{
  "hidden_size": 320,
  "n_experts": 32,
  "experts_per_token": 2,
  "d_expert": 192,
  "d_shared_expert": 0,
  "balance_bias": true,
  "beta1": 0.95
}
Below are experts of layer 8 (counted from 0) of a mixture-of-experts language model. Rows are named router (the router's row for the expert), up (a neuron's input weights, with its number) and show model dimensions 256-319. Each number is 128 + 32 x the weight over its row's rms, rounded and kept within 0 to 255. Numbers have three digits each.
Before each expert's rows: "gets" lists some tokens that make up at least twice as much of what it gets as of all text; "comes after" lists some tokens at least twice as common just before its tokens as in all text. This comes from a sample of Wikipedia text that the model never trained on. Tokens count by the router's weight.

# expert 6
gets: "%", "00", ")", "°", "/", "000"
comes after: ".", "00", "5", "2", "°", "1"
router:077135153137104153082110110092147076129176181075158157124156177149167106182079166130182137075181125111116111138126143087129108107144068126140136117111137173092149112124132067154142181105120149
up0:131094169125143112133187062115134080091152096126193119102087125121145075124119173152167095120141118161125159120148116120106161145153155141127093137162128144105110154145133070126181090164105118
up1:140088146139134114059148106142151120148135141192138143073148181121157112063119165097189140104119108130110131154121140098110190193122135129118132175110168138124103096115141065145119157151093123
up2:117058149104112112026095147109162167102114150118146113125140159118178060148116137121096130148104091129113051182114146176142155112101177141126137137123114084157090075103114105138048171117166155
up3:144124098183125176187128110146115099159145134151143162092141156130151127084094188104169102096121103122131104106172167058143146134128075118123121141106093160161112130158108083164133068139081135
up4:158078212113214146159165060112089143153148092107126086130123087089190091097097115153172134069110164146114127111131114136141108116135075104110155133099122048121171122126215155116124151141078131

# expert 8
gets: " in", " a", " 19", " de", " se", " con"
comes after: " ", " in", ",", "ed", " (", " and"
router:111141106163165151125131166108172089162131156118168095101117153154109085142151138063142141136190116145142094106068189102102128096190086111117108113145153170171181084113118107128168135136169175
up0:128139135068165155129139118101194121139138108134157118121085102088067104174162139153077167129107124146172096150121140126161131175111122111174165102095156176124112107132117091113161153144075109
up1:145132170100040126048130149121116166119082138122092100082143198113091149133124127138112165113135176136112144108159101123118131180139171152147128080163088207167098106107109154145128088150142117
up2:219174150065131111121094126137100115196126216147125105161085198098156070121129133121094181144155163111105145125144162051149120117081177175168094169114107184155110107120124170155055098085074098
up3:123124121143145143101162096090121100125141120146127115160151115177116156074133149069109115118124171126144125123066136132086107153124160152134165143116145110107084154138127066143041157075120158
up4:083083101144101195116097161117083154164090135177155098129123116110110135119144105101111176161071158095120121118123099066121128100128074167149114132136126136108174104102128117113098114088115157

# expert 13
gets: " 1", " st", " 2", " 3", " 0", " 4"
comes after: " |", " ", ";", " (", ":", "|"
router:099162109133122154097084094091159093132148148106131142118096135126124104137148161117160128137202078123121111107143130119118124156217102136068159098149118136140167158166115098104148156127179134
up0:149154132111111123111118153141124111143130067140163127107062131184064134146150132094135172138157188119153183173115062112125141197148168157037171080112164140107111091135114149101191105143117135
up1:119133048128115123189171143155098141126177106157097140146140129095106072146178078074118129103151115101151156080079124142074120091180133154161129111113104059141136126097137127121082125089099108
up2:106070124144099151151159130114171196082128120076141064113173086034111134088112171158129117098136135148154128079118140143079154110174135115133138197108139087132171112123139115105166119103126134
up3:076108150157168144127144076135124178119141115075133128121131139100126116125094158164150139152135154138141105133131192084105120158215115122093142185129120150121131147091167145153105154126079090
up4:096138074179102122124137142117182157112111206121140140160138124089112147128129124147099128097135204159092128146170167149080218009159190123142126093142126158065098127145156180156166108167148101

# expert 30
gets: "\n", "==", "===", "and", "y", "T"
comes after: "\n", " |", ")", "==", "===", "."
router:165180159158123136088077070117106117120144151117154133114138128105098122175101108091136110108197128185151053114125175096102130167177109097096182095135169131135147124090153142145157123126146131
up0:189154171137146103107055145160070193177132091193085160143215121170116192203149150139096100150148108166118120052131131141177169135142022111144123093081160148105164121066158138107119144101203118
up1:153169167137130172110101074201106078139165144126170114119120128172173163094184130142073071098104137166087124082121138152151155082166133143122093118112117109189140144129234134028108134108097153
up2:126168095121125134130162161116184170151112096118048146133143152182141101107127131126109131154176165091177094098073153155062158083142168130128183098147188171097088143172099118126111145065114074
up3:111179103089122152112086103114101098110182113121072136142122154154084175156142138066198210116151137143096133158054110180168158141108147129176101093080127142091100139107167105099152115101087127
up4:170096135121126187126112157148170133156158143141138177147093152150184102143102161212087104119132081151120116124145107071107081140111171101110146116146161086051126133110042135156122119131137120

# expert 14
gets: " and", " was", " is", " were", " are", "\n"
comes after: ".", ",", " which", " It", " it", " The"
router:129203130191107120050090092115112091148175171086115125117084138151116101111105173108181145129149113148127127141136139096137120128142103153126165127118177142155176145134134126184155170131086159
up0:117100104062186115159135097113074105065125090082123123103169158143172122110046116154145120193129100138131154064116115140046133122123154121084083122154071103119152144097148165151151151123119140
up1:151137125092111154124048113182114134138125157126134121095082174146094142109135114075180111107101073100113103116133140100141200157125130152144072085098129096119173102124159140096141143084133105
up2:082131121169134087154103135127117067108177174141125115097141146145128134117102122098155179101131094129118074130127059112110125155124141158104120100090115077091185133112112154132072093163174143
up3:170166139189114077125080136138081112142072147162151156143159133146136107143138173185119138091117088172137127129171108104124090143168155102165131149104119102157131134117089163178096127144100181
up4:107127098143061146106172161127056127120176118141096239116099083159139158129077119120164137144069086120105156112126120156070159145154098083135116126084120124150170111140161122176091185152096155

# expert 5
gets: " |", "-", "|", ":", ";", " di"
comes after: "\n", ")", "%", " 0", " 1", " —"
router:099160111191136135124090100130116145087115137094139110102091186186100143115134107078143149079159089116143124068088117115113107134125074177137120118125106159172144123149148140151138110074126125
up0:126134114097185153105127144167146103112122106161125154115091209046120112062180127176109161053088110172097141150073071156118136108163149107164064119103117161151099154106112134145101125090135178
up1:106096158110149144124158149132083113092187100147098145105135164182064137104105095097128109111071132112113165063126148124094122083092156075089131106189130105098161159111134168181165126147168166
up2:117130071191159093125168138186141131090126166137116149152113138155142132119140080168119177064139104153122092132124141116075136140147131105133181174135109133141135135181147138089208144080199111
up3:116094085130095084105130153109124164176144128137141099125107106079173136133143148152119157145137145168100112100086062119091181160109123149093121101151165125125075119138106153104090117106104090
up4:148169177100182145120123124060153137153155159134076124136145115107093147141117132181158138137139127173142134183115153105090164081148217190152141128185076123098170149077071138107137102123111104

# expert 11
gets: ".", " Ch", " w", " ch", "H", " tr"
comes after: ",", " of", " in", " (", "″", " 1"
router:133191142171128170074061171101084144150154177149161127102160155142137130140068163087120128111171053102140082134111190072128154144166124167108139076130160166126163150154163086177085156093130143
up0:120137108112126116155100113151114149102091093111129100095161148082102200105171134138088180130143093140139113119146147065094144129131126157115126172144124144127156140063178132127115154144106093
up1:151137150148076190139143104113135120163112190150131128120158204194111174108180148139102138099096095143125125133113159131155180113107194161113200106141141098109149076109103140079154124137151093
up2:131148103118133143077124154117165132106108141048108162120200157093161125133145155110138108105138152147125108170093091195113172124119182103209131115160088208030119120114113082144103158097099138
up3:094168077124061116174155169083057132163114139084103131143152095111106090085196138136081185163113099121080120175151192104171113123130142097085095121167160144152111190101114171185095140139105163
up4:099149092200166139138135103168131132087103161135129146156137165165094131156145086111107141115095084119178131153147148159102134112146171133120148080107137090136126135086083077085082189112087045

# expert 27
gets: "t", "st", "d", "g", "ar", "th"
comes after: " c", " ", " C", " con", " st", "c"
router:105109170157124131089093142068141138112151140068216107078131141140089087164118197077176092094162084092144109095127150115138171098139109138094128107131161153117143088132123137188155157149174135
up0:111090085147170080137130115161131160098103122119146126115076065160098134084146087102113111157045124121142172126112143107133115173155154147156148116149157114144117082035092157122131117158080076
up1:127112140163135141147161163139115190159152118154137134123187115099097090105140226134154107110140133130148120076142161072114118159112169156122108134122095097144117128100142145144155164194103130
up2:150164162130167121142128101082127165104169103105106176153118157145131078159155111138119110135101169091080131102134116158126104117080128111103147058112143150107197100155092093086111168114117139
up3:128163179110148172111068143123125112108133177090090088133109089144108122148108075107200080092132189124101077109149131128094093125129130098113080149085134182173110132103104081092193116094087121
up4:128138154097159120147081106113159145144079167155147108061153203198125086115104123130090128133097151105086150145117128176176144125102101144128131094152141123118142176132134087097143160174199161

# expert 9
gets: "ra", " as", " Ra", "fe", "tra", "se"
comes after: " 19", "|", " |", "/", "20", " (19"
router:089197170169083151127063109085102113181120158111150127108113171123143108184064160100153138086127084146167085130117203168185111157152090128080159103149084138162168145116152133090182161127131196
up0:182136143118087149129107139148112044177209084091134158093131109106188123160147139111099126150069154120110092166128098197095109109094178128160143059130088135123177087205142132133129092062131150
up1:172127142091115097206117144137120077096099098122137090137097135182168093146097054093122138141123132130157142108140136102117080117148146161139151118123109161194166115166085075098161140147134137
up2:087196147091182126103125142060187094182091091121077105132130133114160091136074060164097127129091127129125181141086139113166067125135108125102118091077044112122184131111107134113103176187113106
up3:115122143147058152136066136082090160188172140148118116151122160141124129146115127127157164069128072120101098131123106108133078090133143172112112149117140132117144170093077147124149168099195141
up4:154141124149158103116072116171117095096165162122137102121172059128162141108173106130123142181152174203209147137089155105136158107162163140143152134108102142147141135130097072151190116101116122

# expert 0
gets: " the", " The", " an", "The", " its", " his"
comes after: " of", "'", " in", " to", ".", " on"
router:115135177118106166116064133074097090111169173107170105115099199155145104183122133071121158167185131142151124119065154120142123150146099170092127117166144172143144111137138102178182138115153156
up0:123086138110126063131206137156090140114157184120143094131136145131128100179159176140099117066140111161127121104139164082110099152107091153133069082165150120154136103154082133131134139125055202
up1:120188123117183155140112116180121111074145147153109116108149126142203082201140127094146116159149162144177167155129171159122065093117162136170158087100056092171129095146143182141144140082128107
up2:154101133115156091143161104157159076149114055124093156139111164104143130122103067136149139120101096138111163114158148099127162153091147122132176145120161145094137077081144150140115116130116141
up3:133118091094113084091093152137057141102108135145140097168130108080119082099156121102164066173148070119101097209150163111172147141165154130123120124123198132148121130123133079131198097218135158
up4:081155098156039069122111086123097167110121120116141139094111157172114117177098139117144129144124132089172136144166152158115095117162136105077190102154115084159134112073151107101097120114096149

# expert 22
gets: " ", "li", " pro", " d", " dis", " be"
comes after: " |", " the", " a", " and", " was", " to"
router:138182106142118201073083090107080090070151148078095156116109159133105102155088173124125123113173092165137099133094173090082208142175066161091126109142183164131134133154130068146150163106124134
up0:118123163162093182059121195184087127116110170137094137099065095143102088111101165159077159165147125210157087114154113119121118103123107178140146183144149070172099136163142111121193129142185175
up1:195148103147144159122062124150134096121120067128115179077122131155107125098140128141119142115088171167128135134096186117086163127094134116148095156111158124110177098083175116079114153139119107
up2:122157090138146113128123141044079197137132110123119073139166122122088082177134124166099087126130094143120138057105041167150142179122146122114166135210091092174147172108110116139118114085118139
up3:131155114044082143098173093101120126118128125099149137114082131124114068190147098165161201151153102113149156166092146146116114080127127108130094092165125071136098106147133130187135098162125191
up4:151075129145148119151133136160117098112099071115073156148134121126102188142147147130109168141130192153114133133113100161115162189183088150153158083128161162102122150157126137145198160110195134

# expert 12
gets: " S", " E", " P", " p", "l", " M"
comes after: " |", "-", ":", ",", " and", " \""
router:143153119175123184088092162059113128114141171103104147123087144147147097142136200116178115099190147146154122149154138078138161152180100114122127121113146149184162074149117092171153140087115184
up0:116101158153162101144133144096115097088160142121120113130134073072171071116139070113081051109055145169165130127134136136127175178111139138130165101157103120103175140115164119070097157135042112
up1:093195081157162158112116096151125168128137097120146141177134102140165138153131155090094119119117165155144100108153089097140128120147069191095117177110171133135129133103089149102119150144137207
up2:112104121162131078123107118174138171139142082108154078156062129077131125163078134128149083088130131156151127151152128081114172154153117141152106143074091182162105152055132105102131145247087099
up3:164093156180091130125069113136170155123112136149162071163072067112168115100091150118141125191136120169136127120126141126139183121146152088155126155077150092129136128103128152092173117088073178
up4:114141119161167127145152122065105142131145075106059142153077132172116094068102106161144145213180126054126121121157128110129130098097139144218179129123133118109183152123126161093123112093045138

# expert 24
gets: " his", "ri", "ma", " mo", " first", " Ma"
comes after: " the", " a", " The", " A", " an", " his"
router:153131139181119171061102138081149096135135150085165155137117188102097138143088190114140113097143106134171094061085135130114134162148129170122162104125120155151164144133162097170151158147135151
up0:148144153157134106151137136081135098107151118178120122159093143102161100095134149178031096109098136099199061128106107109093136178094152117098138081169155092147109149124142125099160144148148103
up1:168128128114127139102095138159188119107141171114185183119167132086153152075140115116170121152116181125083102151132073130054195105143089086122113090156170136136103095108112093161120119142147085
up2:185030150115132210146100145113136171100093154099126189103132087140131149150083140128156115068137137100129146131098138210104183099148144157137131119099193153115169153147150133182162153166153175
up3:168127151150167169134148114148130161132113112105156151129215153113115119066116161199112144105170128132200108067166127103111168125192124149054138146112078119151150145098125078126125058106140146
up4:134118196168148159105132115123117099105153160092110184142120154117108145107076119174111113109083111087169169167109135108046132068172136157159116115128163126101178128116169116108150125090128126